Below are experts of layer 12 (counted from 0) of a mixture-of-experts language model. Rows are named router (the router's row for the expert), down (a neuron's output weights, with its number) and show model dimensions 512-767. Each number is 128 + 24 x the weight over its row's rms, rounded and kept within 0 to 255. Numbers have three digits each.
Before each expert's rows: a language model's description of what the expert responds to. This comes from a sample of Wikipedia text that the model never trained on.

# expert 9
What it handles: K/H/L/N name starts. Capital-letter openers of Asian, Chinese and European names, often after commas or table bars, such as K|inmen, H|angzhou, L|ecce.
router:113150102147141118114136139149126139121091150117128178129141127140134120116126096131126094172145134129146107138133173149149167115121166124103116112127144138106133144153084115129163161091115132121132113154118114136106159138142118151108119158117122195111139109145077137147129128125142125147112138114109166140146134187105108145177104142093104144118105086148129121142123082129096132094152165182143159111082146116175110089116141151110148132159133082151137116159070096134100095124116094172130129087171101126131177167132140117184123162141091136161115146148114121154140090153085130094159127098134131107122115113102119080106121092099120154112114166101085161120163154114131140112075143108141149164095107113127135143137096130121161155108165148109106159106122102154123116101106079
down0:150143094131120166086116139173139148111144144138129135119141074148117121146130117148145137087089111112108143160143128156146116116101170167104116144100109165127092109103144105137098097126124166150131155076118094147142163123134137112104154104095142154149131131120153139118139145082100121178169155106151147131153116198127098173166136141105122105141132106098098124132129125091122118110089102113097149151158123130126142113118126118113132182143104084125084155166105129160146117095118126157096093109128129109094116138103128143151144118108139172079097128115116083118124128115075107148120169122142138091126135111155135136072149095151143138141137122148121161123156133138168148141147123146116144153140170137129137149167143105115115121081138107081129154109105153104105103148116129

# expert 18
What it handles: C/Al word openers. Word-initial pieces starting with C, Al, El or Con in place names and terms, such as Con|ey Island, Mont|martre, Bur|j.
router:139130117118114127140140128134149134122167094140130123130120107158145151156142095134138134138135111134100140134133112093114081119112148130101127129144139099102090089114112148119146144099119130056129093135144123108115107168101131114144091127141109145112105093139120126125098152113153122115102112125095128121155102145147130152155141121148110107092123087106131097128138127107119146101163113142123117170098143109120148127165111135093143113081096099089112159139110145147158156128164147099120102123127161157154119148109135117139159135160104130113102145112170153170105149150150184119149114139125090109128121113122132128143115111169129126111124103157168103138143147122145080136121083126139125128096119126110099103134102139125126122144113126191176123173185136116124121137103135
down0:120088134149121102149132135142103122161123107125128093106123130170150119172100104152151078163128152157119127130097079133152113134139129131165139130147123138163163153060078165096092109156115153156090113119134151146082073097143177143152160156103132149100131150142150113137121071134124157120126128111154079130091113088162146129097084110140144115144107161118139149107143123144137128116155165125130105104103127132124138159123115079141119133077097123096129121190127140145093122170149138175115129147166167097130154140130124153147119129152154142157128153139143117150128164107149095143087166154167124125171145097105110117153155104142098131082115171116166124144144104110151113138177142103097155131119136161115150133133146123129145124138132090091123139117102113101143132158109144

# expert 24
What it handles: Punctuation and connectives. Commas, semicolons, table bars, and joining words such as and, of, from, by that link items in lists, tables and titles.
router:121083118152135151123111112132131094111118143131128107112139139151153083091111112179184127138095156108104120172180135109135111135134094077140109145123173118066135120144090111128161134123120136109139120135145096168093101136142149091138134152123120127131161139089182135114132114101105154124110123132151142150184115101116134080145123121174143153151123134130107138117120112176128102125171131193144143101107128149141140116172109118107098141076118107156141156137120146129148167126139110118119115093108138146155134132145133117155104163118156115178127145152155109138148137147087147125161119102129122111154135150109113147141115106150114084125139109079141095127170115157158127136135126153157093074126141131148084110152131140126130157149115090159125100113152123136102112116114095
down0:104065131141160120141160135138173131142114159138155148108104121090118106138144120072112116112097117139121154099139123119137140163109132120127113147130149113120114120085135105160146163136117160150155139178140141120145130129133093120089115176130161090124101087169115103114150129149107132096162132087129149152158147164118115150129112086116139149121099160173129142148146115096123125129111100172120143148190154137163108102115158075132116154104151075152129187143091144096131120142114123133118127144122125119126079128162169121136174130144167134151102171106158117102179104110131112164090151118123141134140155152113159157138107119112105161152093140158174125100157167145133142103059157121119103113166138180132116087169160154131125124143115106116116124122105102113130129124118117

# expert 27
What it handles: Years and temporal words. Final digits of years in debut dates, such as 2|005, 1|990, plus time words like after, before, began, during, season.
router:141107108153074124120101103126164125095118104098126085135177114123120121095137091104155167115118150135089132131107148094155109070147151120129129134149173126065081144196105068138102157132123163123154124149127133144138119119093103135160122160106187154113135125127127157153070115124148150144134120116148106105137162119114139112121147161094131147139144127107121115150112126133087107123125129130148123162148141120133126139185130119119124124115122132123122152111130118162145159145117107146138121114107112158112154122119139149124101156105101093139098130147096105123151115107107118082125072141101113084095125126085139126139114113166140109118140112131091131167139118142192137103075132175101151139098089105134084132138124138115146167132097157117107063124113119131154073110131127
down0:169165151130164165154179125137152128180148108088153103117129116171164135107138143120128128137125116128120153149115117131148088148154080119146144174122141145121117108110086136103098076110151144137113127150127132141102096100169094154085143127117082104122136126193126109116105146099133098141170128139165141072068082134134153155127092180119119079146169110113120142167149145097116136148093147143078138100111119127149133161145117133115109104081124134119155126099164137099132118121126072135086108123076131148125141092124095149105130107160146148128109100160142120117123131160120109149142149134142108193110136101098119149136099136168143115150131125099148102150119131115162112153140127096134121112175142126131129160155153106141118090158142128139097092114113144106121098095151166

# expert 31
What it handles: Headings, cell ends, relatives. Section heading markers like "==" and "===", closing "|" and ")" in table rows, and relatives like ", which" and ", who".
router:126079095113100135107129137182140141101074135128128118123188142137102138136128154160105122123137139151136130125131149138134086108095120113105108117147149093087096086156127132103115111106110123127119153146083155155074130159102107124147120143103164174147134148134166169145107102117112155138151126108168195104133116115156136103079133137114108173108100128113129124137138110105132127119112117145154152167145197143151135125159143144140119107148102109129177125149114114161175139112134136128123119107146153137112113139172132154089127122072137101091102167145174125148137174129155116105107121146103136138144155139110111146095143091131140113094134111128142161104103110092133155128114141117129097108123140129140124128161134130131119142138131131181138128127127174143115157108133102
down0:103148099205144156133117128128139114134173122141152133099128133115155116085104160083155108125114066148116104135095109095109112137104109101098105082130129083100107126130108142083087097122092120118122127138120103109171094145105115133095150132135161132130136115133146109097157142074130100123130147120105167166133130114157155104147120127100112176159118141119134181193131123121132093151104132134118088096126128124109105111144113136112117105168135080158115175098121128129136175128106129132154141121132098173127155089079122142142051134153128106081152105094112071126172149152110155148141172144132140123108157129120134130159097129106157136127147149090114130142089153126106084100156130097136131108099110132139147110190128091101121150126116128135118129125142140182140143116131144

# expert 8
What it handles: Copulas and prepositions. Linking verbs and short function words such as is, was, were, as, in, often right after a comma or sentence start.
router:161095108100135160127118157145113102112118131124109095153130141123156090165104150145122143168130140101098092102165111106144144112168100106135126104139158139109128143147129115150134110122088135100121058193134123138110143168124123088126125105107149125102174121129163158123111133173138188181125113126108126117135118147107117124114116112138099148114141131133147142147116133120147117133152108141136148148137088095140123118103133142122152104099153106130129162122155147116125127136123114100092099105088133124140132147140125095139115123082136075092115151144106107137134099137113140121128109119182166070092174144117121112138078117098104115106106138149178122135168087138156143169134148198162140114080136102146115154162140125079133134123122114154156096139094181107117093118135077
down0:104145100140122077131141136141102128091128153179144130145098098122113097139095178115148178146141152093074123162126118113108139184119165094117183118157152117151110113132091141123152115137142116105150118150134140149125146120163108133117144170115126077122103046071085152146158146117092134145098168099149092100124162120105112105120116061120127120121170098121144116132113114118184140146149137134128113118173143117154167177085116106144080142072142139144155130108080147137129152136116130139143110129165140147145143132140084068119121145108118151145130089134136086142091121111127125131105158118149115182148148151135144141128060133124105133086128133100121101183142132147142155129116087117087096182149125131156138164137148150117147087118117117105156139122149137111120131152104140

# expert 15
What it handles: Taxonomic name pieces. Latin genus and species name fragments in scientific classifications, such as -ensis, -idae, Call|orhinus, plus digits beginning years or days in dates.
router:138138111158112100117113141121090156119145161174124117114132099089142112134128103146146149134112134107153075120117151146156140144129202122128149166130136103107118150166135146123101110140105110139146094159103160152089122162093132113113135105160119099078131085102141170135092118096111128136137144080097119167137131117178123124121117131104151117124109131153123103137123175172092127113093089127089140092120186141124117135145115138139079146130151148150143196149145114135126107134133110115129139079139170096143164139107091139133135149105130081138071134119147119104114115098122152126147148145100148113113109153120133126123150113156168112095142142127124150152123117142132140108130166116129148138122130093116101185144102122103149145142125144154105105083121133132096134107136099
down0:130120157195182169155127106148102136146125106099130080138147103127087104118124121088076169129181108090117144103083119130155098114122136129115172148137109095134132149159124088166152127128107105136152106139093150133118086117130111136139127122168108114090096133118123112127153130134127150134169136125130131144128145145140149158150099103153070102161184097109105138109127141121178109103121116100159151142117126159134165155154076129135090154156165123143131109102142150119090131139153161158183147144114137130092120144133104118121109121129106150119121130150140106097150062110179140157119157101164099144093141112122152136148057113146118136112131143068107126107098146154114130125106121131153102120119126135107137100180145115114114123130136129115087163113146124131109146091136137

# expert 0
What it handles: Sentence-final periods. Periods fused to word endings closing sentences, such as s., )., ing., plus initials like U., line breaks, and tennis-table first names.
router:144100141142131164120160115111025169125127084100105129127174134106110106171146111124145153140159127131112118149153157142118142126179105115163110127155100141133115115157136096100110132154116132103114129144123145098144115159135126062138065135119177107114137141109119124128129090105111106142135113135129132123153174098146137124107121139127155122136134149190130086133141109175076143147142090129136151111087119083138074136127073101083120159120099115138167136156071101136078101143121116124137119135161153111135166153165142175142121149142166072141105144134123139128149130105134122099159173119120110125155126106128131134156108091126147111138126150143120142126157157165148134160109154123179098092104126123155116129116098148113166120150163142137132111140113132090112127135142167
down0:076138159133143153138179109073131116140115140116144098145114092114122095114141143097116149105119161110131127102139125128098113166123139127124132119129097140171123095119121117150125122147140114156116099089189092116174109073126126156080094151107143130139119111132089119093101114156116148163161148127161093114105141116126168125139136134106120146139114116136097128103136110111141144118122102153099107092130106121156115105189119115140132136153130141127126091171138126160135127141120123103152161092141130118100116099144161131156097139148145141110096141103123087180120107128134049135095184093137146148165125099131092160138063128131128114133120097120119119132161128123116127134190129119144084136141137087104167130126081161162137146181127144118151160135141131144145178135127141

# expert 19
What it handles: Table and coordinate punctuation. Separators and brackets before numbers in tables, climate boxes and coordinates, such as °, ′, "(age ", "| July ", and line breaks.
router:150120115157102136099095126166126142093109158121118131112106132132171163143121129122154162121127093135114153122137156156125134108111097112153148157122175122133154160145108119148119135126122135118181131118128095113176167141107135106126147109135175141101131138106089157155121126115120130185148136113101125145144106072172145105100111155108116142094132144157149144147129150095126085152127109177137092125131149116139088127163156144123138109114121120151116125162123142171159121116059149132139076092101083127138117131132103154127124129152115122109144120176111099108127146130123185097145140164116130110118126119123159114153133106151154158101117131127123113152140134133102108112120136154164167152144078124123116155120159126074178135109155080145158124111127141132118148109124085
down0:112139142085151121152130095127138125121087131106151111108142121125161110104114131086118156139139155131130106126140177117098112113129100146137078125117160097143134116119140127093114117113128115139169103138132109189100133129157151145153133105091115084164149141109134102136121137121173153116101143131150083162148093129160125124099146121116102073106130128128136145123115114106179151127124127090173104093039133085166144143131093085150142121129124147087198097109147133115088158124090111143128104108115122114099129130172111142166113147166131137150143152148117094131146083129150126122110159124114148097104134111147116125081099133133064122138138140100148116096128140125136140147108144138172121138136138152150138128079138117116103123137098107131142143143135142132121115158100158

# expert 28
What it handles: Sentence subjects and pronouns. Subject pronouns and relative words after a comma or at a clause start, such as ", he", ", who", "She", "they", plus subject nouns before verbs.
router:133128134149092133135141171107097169104107123167127096108163139125143133164128138141176148144143171130152110138119140109127110117127143117137105128139170076124123129165122130102144182105113150145101097106093105073128121138124123142150134162124112134096132167129156173087133116134115158151076103113137118131137146090128140098096105156149112144151135101105109086156126129139157071114084106130139138092163147140126116121156120128153138138123094108138164120117126128156145124155139108145128099129147099134107122160150160111121119124093141085089096135126116095158113148155098129144157145182109123134141153131131139121156094146137092138116140162140129149144133131098141117088112162136148110123108073090126118145127094139118132095176139101114144114141144127133126145133069109
down0:186086153086136121111121118122153113148090178100142155143089132127126122159130114165135140135161128105105151134115125145153112129098158166169136123146117102128113136099152104124157124123168121101115135122143147122187156141142168133129108130127116110148131112153136125111106142099108118128156134106093155069127105092107133131116144130145094145157086123098172124145155104086105125146128145111094103136113131138132158097104157107142148087140134130132153157120135137131130143141103110146114104135141121151135144128152075121146114115140149115121099138176110114146183130110139121145134107092139152154136126145140121169106129134146148113173123109116139114097116143090143154137135147117141134136087142104118133161127131172112146094098153118132075148148168115129129128143149116

# expert 12
What it handles: Articles and function words. Articles, copulas and short function phrases in running prose, such as the, a, was, in a, its, due to the, versions of the.
router:147087118143091160143116163101160132125123123124127115095129146137162113189149115114149167149109120153128110102179133157112130101159111109102112180177124095101158118138126152125149163138114108095113119157118112134080111146069117121157136131120097163129162103094133162118127101099114137138082112120117113137173115122096103141109150141157116138122138136140100117158130143117153117098159078174164105133064136118129108108137115118134114112119125097156152140136106147130141120133090083088101115116115133128126132147111099193149109113143119090088087160084151101095155137144092176135146147129132111091160169139124124167110123146086105065146107162139099100121132121097169151158149093155129068121121122109104109117128099128097108169101146144130126096116129130157125128110144130
down0:136139108159149126142106138107158077136107104125148146118146119114123141101175173113120103143076136107078119134114134166105143145065144147124143153109130118151111113121141148120158139173147116078057111133103159162146091087126088098122198148140116130125091164150131151131127109135119150125084135123120091115173119157124155117123175083121120125096136135165073149082144150110091119097129137120131100106149138189163140135145121110124125207109077110129147156141090157107117101113127126107152124168138148133124113137128151131119126129111121119151134140124145152123099128138093130111129125133120094153147088136147146102162163114114121112134153091144095119120139126093119121130135116143123151095178128121121191174110118095102115121108121133180111128150096144140138123108131149

# expert 5
What it handles: Name ends, sentence periods. Surname pieces after first names (Davis, T-rickle, Nem-echek) and word-final pieces fused with a sentence-ending period, such as ing., ers., ion.
router:122092103137128111129141146154089182155136119097132117159146177164134129170125121149119143120089153157132118088130135106108090117117138129126119105126136140136160123152135138126128125134105118124182131106085172172122179149134114131094111162125122168113139092140125158158115119186124143121169129117119121149142119152126128139104149091080106145134135145157108095107112102153107098147118110088132153132080124150133123162156126152129144140121091141126109135104134092154115111108100054114115127099167127100102144102152130159179146122130115094125121124107122112125143128121125105105103114109118148153120129128101126174164121112205126147137104160118092101137154135166126157148138157179205126118151101085144113132132103163128101097141113125162192111120100112117104070115136143
down0:148175146129130123174163134117087070141115107117133113128118089090133096101131103091175103136138116127129110168106125113157174125126131125117110109116116113116152119123106153152130119110181089127135122093120135143132168148127101140102143146117135097053082147116103097113098134132182133121150089099115114098161101132127087161134104140124147136125102114131115130113134070126157153132139108141133161156159098138137115096140105089140075120116111141156166074144176142092168145075128133171101113142096104149103111145131131138103103079122090141139080140148098154150138131132181176138152104103082128152120119104124142158152115124148178113165142168149137107160138146119152122110128085117163147140153137170112112124097130152134131154131159127134136126131168115120157156100109139